Weights of a small mixture-of-experts language model, trained from scratch on English Wikipedia.
Size: 9 layers, vocabulary 7829, 21M parameters.
Experts: 16 experts in each of 9 layers, 256 SwiGLU neurons an expert, 1 pick a token, a sigmoid router.
Training: a variant of SOAP for the experts, 451M tokens, 6876 steps.
Below are experts of layer 4 (counted from 0) of a mixture-of-experts language model. Rows are named router (the router's row for the expert), gate (a neuron's input weights, with its number), up (a neuron's input weights, with its number) and show model dimensions 0-159. Each number is 128 + 32 x the weight over its row's rms, rounded and kept within 0 to 255. Numbers have three digits each.
Before each expert's rows: a language model's description of what the expert responds to; "mostly gets" lists some tokens that are sent to it at least half of the time. This comes from a sample of Wikipedia text that the model never trained on.

# expert 8
Description: Verb suffixes and participles completing split verbs, such as -ed, -ing, -ated, deemed, alleging, often before to or by.
mostly gets: "ated", "ised", "ized", "ted", "ified", " named"
router:050151147079127111069109160084146104161173130152126057203091106136145144142190122139095116163133151141143152150108176115092182065159161127160099109133130138099183161187087159090117138142104123143119116096138141163119130097123072072123142129123102068118103116083140130098134143063131129132092097107110089158147141142094137130147130048155151119194188068089111117121146114128133080142128128078177135157104150181088122137131170129113078057135176124137112156114108102132195063127086142
gate14:109170166099137091077096132183140121114156141189164137130115136133131189122132130114065114119105141131164073126149093119094158129148150147130159144135092132125150161122082163134168155128060133161127080131113131109119165061112077141128163095118110150115122128095063096065119119140096138105033144108146058102124090151117089142112159068127166062082190084090170126097109103136073053092122151134168151068128167120097146121136135167131073120205130102124102126048128105118156129132141144
up14:127163064087101155152089111175181070135137097142089178117127093126158113092072127110066137126093137125115114117123158103127142147100078080138124168106138088158160147109144095119103072131128141061133138101086157154168084090079129139174124117109183058178128093094079102165125116115110153142099124143156091167106162171102143106140172080129133110082156095113089138108142071111095162076074107136108121123105143128082169147094179123195143087209054129101103088110118092135170080146122126
gate15:109193154151101074106130153103162139129097158097096190082103108118110146112143115171119202098183164101134139153130106139096134125158128125159081144189100089116150109067146157096153138123148118208169124083118194118095088149134171160142135108087140123120114152147067169106091133106059127149110070082113136097177138172125123146144091160118115170116157139128159137139149141114105124191104158110123173173107157152115146148109100136078121155079186134079105195132174088182128180168189175
up15:147097148105082046106127113118113103144107075106097134125089133134096092157144118165128151076124177112140081129107096077151135115115132083086090105124127114095124118098122190088134116111139110091145116119116132119133082117162107146082139120092119144182108112147112155101092087081123134131022095128112108105157088197190127147145161162186091078133105100103123116072094088120182085181134123067088104142155180124095112075135073119081118094177161143079115185180145151190157114170125112
gate16:105142210145112055055110083184091146121147123151124130139095190171175133099181184166130157118194153095121152092121134109136116145111107123161163155151213082160181190121129189113077079142167139142141076118195140153145130123089194127118100138103139132160134170148104118137112150131134120118154105136095121114098157054119131120127115137135111117117125081122100052097173118157175171135129105158138094113191073115116086135150114136150080131147123046127109127174140118105162115159115117
up16:111169204111096092109125142169121119101195107133206123099111159145163129066171141099104108079195148173163082166052118101117119107106116169108144124107144125121177190161122094080154141132108150129173109128201145187134084114164152128160113119111135131173162159136133113143123173118144109174145115192125106059124092099154110102101078092147124128140162155120128109116126082127196182119144109096164093122187130161087099165119105136128204101102174075107115129129113085104118126094178114
gate17:137125155179130145075158193158084131101150100074136127082171139056124087123200150123133146120144121074069143112149214100113127168137127135141121167077102161147112152124110178174146142119153152121121111096143123145112149141157102089115145131112061131147118118123133125134131082120101187140071125105146124127102115103086130094054113125152157087177105132197176119089117174127060131031149145093149093103156140165156142156143108134112137098171096158076094114099059155127108056082119138
up17:153156084223143110097100128082149123120147098085122132153133123067068191130097151119129095120157135169090141118124163193153131141115150073149119168087133088159118153040089095063144113132138138090135088122086099147170140120127171077153161075149070124160104151083101119117134129091122109113109128101135148190130069122132090131191090076116157145111115149179160153152150133081139201029181128130099162158093143144126155114097148106135155132126171085143107135133121095135081167130147130

# expert 7
Description: Field names and markup in infoboxes, taxonomy boxes and headings, such as Genus, Years active, Website, Conservation status, and = or == signs.
mostly gets: "=", " Coordinates", " Succeeded", " Genus", " Phylum", " Species"
router:148147129174111115117141132138168121129213137148063118106116096145143141141112111079128142167175140095085143089135200120094138002098088118123162125107136137055127166114137108062140078140133185094146142088163131110155148080082093136108160125091185124110175175125099099135136108101148168117164129116112160132155185082174154123150143096162141142113173082162163123127127143079142110159138187194145104140133116107153154109145099153124036129148132144157117083117137143149096106178125194
gate42:125154098148097159156139101151059086130131196170207146129141097137135147141113131104088099174115118165142088151085164141159137102155149160143102152128143125097169105157132080137126182080101120123172158086160155161083128081071094181125198144109169111091155161139179162156136127128138093140166043094136133146196134159057116187116123124119126144174133124116092112111150159080245049126132102123136114131145115167109121155120104135143140120082130103126140171147106110164136124092075107
up42:123104093118139201156148152071133146110132141195127147063150100145089123085132139106080171162139135154130144194135153152100126101086073134144112146145183091133125127144101120196161174120113114132224111159084097102134188114114087106152103108103095129090124102128114150116136139121153123134110058106140125059133119111136074093141134160158099145181135209116092116070168155076117073134138160171086128120148149192151165083165093117175116162056162119095177123132135110138142088090101143
gate43:117101070118042134150137161117085119182116133118113080155085141177064087122154128126122119085141078096134150114119146121133140103138098172103104162101115149128183099124155106133171117079133165140083118147064090078101184156190140141159159146144134136061182143182092106139048141151162172093165080169121138145120202149098186179125107125170170179095167139117145069152099132102154139135156154139122110172123185103131070132133139147137060159112142121094115176097154139149154149118130127
up43:118117104144125161172090059104103177169151131109139127138110112092156117119122061106162067077143108094114156111139081090205107137126194155121154092102173119127086114179118164136114135170139115212099103138190092140119161151192200140130102132132124153166139116151139139176146170068121131144135136116132076128135135096105088083183126161164098124117106165189153154113110075141196106104130069141109093100102125124212142167100124164119160152067108139092118145083110128096127165174130143
gate44:123155098125131030126112112128146163108140105139146093118123089093134126125117143125169128104106096110103148117158141113114121133176147186093120087139148078070106122062155122179150135166155120121118082170115164106131096111058156097082141077156139097160091126188124099097112162129127089092127173081073128150147105098115183117183154201125188092154149094194160160103112063133123132148124104150143156127146052149121134134156125094131139162117209134204120110184155165137109193163153161
up44:128161104147182171174118105135169172133117117153144149127144076184118191143154118140166132107120125129143118160112111127107134086175088126144078163118137082151112187113113143112143092167086115145126102158095153079132118170115096041135115139151106171092106151094116158105082151127084130083136166050080150110137115117154115182159128069160127078096142146106149119126199092159075092138115146120169127131097131066076096125134079176217113130138203089114127178173142154073090132107158099
gate45:181163148133102112163139121158124122167166119090159165128087139116081146148193178135148112156133030077109161128111115092131145128129097099104170121143088105150121195134069134100089141121124107208093132144132089086149141093158143128116144202080164127079125097119194164123135135074108100175154157131096114149154134078132144130167125121141151177132073088107069112185124121103174111161135122151095105142155056110133075122137110100132128080164134149132117149155118106100087061065050119
up45:142130122134203160089092137138090103144087196161131076085171112135114154128083088099137098121105127176121145178134144158154087131108194175130106094096155141123113089143137104155105089174110064117111134099077181107091097084120103154128154087208102120088132116126055084143202108192121116111086100095178118146103192172123149129147150063132161140106157128154102188140168122171110112100061123126070149072122146106084141118087135130103113120164126112123160106154142089120161091125147149

# expert 5
Description: Single capital letters or first syllables opening personal and foreign names, often in sports tables and lists, as M-iura, P-inone, W-oo-joo.
mostly gets: " Z", " Bh", " W", " K", " B", " T"
router:106181117172091116144112131130158081126153137110123059140111128143125091165137149087148143092141188111167130131122213140071134137116130169125116153124148178037110196139106138074150149134143186100045111127091116092098158054131128123155131135145145143116142069109169114125064138085171145152122135047079136140067151146079100105115143123150114158189145106172133115118168165148161111156117142105089082143102106115152139152058060114144140092126105070148110095147091132114113155125130183
gate1:149098110101158126133074120170169098175098123157175117130069115136144116108150128163098133158168135113160113153125178069184073130136129096156116103118148232066110153152124140133116117093191175147059119081123154130106133090115120143087096095104210114151153161146187099126102100173149194146099125122134091136109138162112089095166114092145151215097158164068136131163096102105206122141178167139123114108166088091117111134084130107086119120148088141111105097110121146109083110146146088
up1:144122106144093100125103128162213169131153107118161149122098106172137164097186107141132141163132115088140080125119163072174103156175102123140106075150106150116089183164144147180101111198149120131089070124137091113098110151185149162133121165104147139112135183172148156147116091121193176145121114131163137142096124131082144100136162160149134119120107166130155120152126123114178157109197108129092088156151126196067166154170084154098068141110126109093059042091111038113103135122113112
gate2:175113140146079232082142084096101164078148112111131133161193139116094126126142144143163162128105106150065212150129137145140167084106090090156053116179122100083135154099104155084161114200160161101145092139114105118118126124150114169106097106137161105107091117156070199157102134092169147121150102160143126070064147117177136080142147158079136127084137118130127079142155151151106153158122092112101084150077126157135137121143122157125098091126138123137128101177091136181097160103085195
up2:115105122112112180108113110099141128119116129168115113064112116136102159143171152126109159110156123112075160148120171079121115125087107122172111077137087085151141165160104135143130154098139131107132147085130081108094155148137121151138099103152118165162045183139041133124084074141083175178127054104100152129101142160162104079183165095149113164110183141113110097122173085141123203133121109107102072132134133168106072016106125156052164095134145140153135078123119090181121140101127120
gate3:150128110124141189125151150146121130150102161085167178142094114132173166143097077174091153093112172134125098103062100164135091145106142178166113121149092122126059180097125132140186153113115139123112129113126161148180131131110161124077127133137069106122132148142168116077113104104158129133127130086109121147111150190136086104084165063148116118070113079126149121167102049123168054095158114183191089122167167211109120112132143118181107128177095044142163137135150163147172169102124101
up3:168142071125161147153144178101075147101166123085100165170118100125160142115079151095122135093140161176136139149037106176175119135070096120150172152218118140169153172118113097166176133144179048128144110125153154121082133086180148112112202075140073112135134194118159118145136140131107070101144171078107052117150105140127154098118119124116101103101142141102132191085127122144184183132105134097149125094129113148139141171118136177116098142132157115152133147079181162141160134135134084
gate4:139160136119081144127173112142142186125127143140114202118133108121177109150135079125180124188061122086149099145156169120083214094122161113113117189108141098097076117144106129122096105157102094130166061163119098147127089119080143168101161147105192142112105137118175104092173111117150134151144063138091123152082117105086114159152193150145122093111153149153102133121127091148151131169168169152190148181129198111150132149169154169109160129135142119139193148083091107127119107181190060
up4:097134122071126174149130126150118156073127116141141072161123098170139128195149110153145170168139123194131099101105162119192132064143113164145153114171133110109173188137175159129119113138118148154156127126161090106099169090094106133133139195142141094108096145110166137181123176129056118142139100137164113079096145173106091087153116113174158100120094163095102111140120154104184092130123110097143177141157142109118121126138055147076150195083056144142071169118073132129038091170141111

# expert 3
Description: Adjectives and word starts right after the or a, such as same, American, largest, original, and first pieces of split words like pres-idency.
mostly gets: " same", " American", " political", "year", " original", " largest"
router:118147145156109152071162127090135155130217119129126092170131145191127142149111141107062118096154140161140132154155179094078139101155175101134135090146165114134164147147141119131126143127134078146110093142143079141150099061086036102084191125112197078194111150126100118105134156090207128079156115083099132154097105113118140130132175137119119111109140104123169167126152161089193151092127189125093172156155161180071148099126160160092091150147164099116146131100145198099107146148095107
gate2:134129086106134112088145102068054113148121120104088137145155175103082155067130195189078142151143116136157121084189096147052169065148130121089136168129150157096114150129144133078147149110119098111126141142075136076087082140117181113105172096110096140142100125124086137144146100107183173119161110140089115134163121142121094151103109105206086170183151141071114121137134099080113100176072096120169115118167091168096128099115105101097165107158083139088155088170168104152105115099159077
up2:140155161148160149133132120165099161151165127149121098081124090135132118178116103098096153139161111134075110142135175135136087122099150151135183146110156091118160086131133093086061136139035135194116109084166123086209144085095049110138149144106173117152178113089118205131100113083135134178166127135133120132159156163175147134139106136088149095062114149113151129159159105139113148081151149171143043119155121096121206152130137130155095135126112087101163095129076118128112089203150183
gate3:112140156127107095167159111123101089112121151103100178158119125111132151184144070141150136139159148156131158155128125087125120112086168130141157145117158108146136173122116134114116183117205179120153133051131129131102184164111097171115128124123132237148164211092161170134126175118163076065197104083176164129145180155136056102158092182166107103154154160064126133134184159098123151124133183154133143127133084183115142081107164145154093128118074091082108141140121120112088130133122123
up3:133139090124085150143105145155131186115110069078128171139121118155063177113155174084086101147105118113150166105092087130172196136204116146102112079196125115098105085125136119113134190101102118090115131160101089158080123134131109111129060106167154130084002111139118102078154130131161154134119184169101046147172096114121182106149105098152132183138158128131121124084165102144110107151164107126154153160129101121108145144138156095100193117159142107139112171155105093137123132096091169
gate4:167106128109083117132121105133167100114107096151059157108153102109105160182094077061133164121097149202147146107117053102080148112117189123114060079089142130111108142083138147120142114184072109078150142144182174163083134178136113117098107135126130135149164091142174108097094085111150149091083062125114139096119082157107144165125157176097089151154121102128120060136100076107074159160134143132111137165078080133141163142078064132111141119141114144204111157159125081101121092103145123
up4:119129168141100098103176038139146132161101086177135125108130139108169112142141140115117121166166126159188091132153083142180066162186126176080089169124139129146179150076075187154100126149120081106124099098116122107113140127099145107071141092093130124092116078142139099110088121175094183092115138163145101106116145145097122065126159139107090071112101100154137185144154114086165173152128117120148124106165153146159139079087077109099108037154137187162162175169079075155140134144149114
gate5:184173149103138076126116144118160159112133130114096154188186125155133090114136063126186100116150150107108122132105125166164119178141173106124135112155176174122064161104168105114149167083132155168145171135099093090119107085031127093087096160118128101101111133111152038081098080155125183088146126103090166126177144082095084198126098124152139159135124138160152087099123107104109128140107135162137138112114165137038191097112113100183132175123123132113168173139154136147123159100181114
up5:137177119116132088155174142109025170109137116141142115073094185142130100092080100158154141127136196107172158158161131168133080212136107137169115117198178074104112127103115128075147094144112135178131140152095086112159044081121081129095127120132112132089185108183155132127085096173097129132167162108086120170145122106111081139101166094099167099161167103092106108119133079080088114121127089106132127078140119064144178164111130102147180169133153126133122097139140132080131134136117099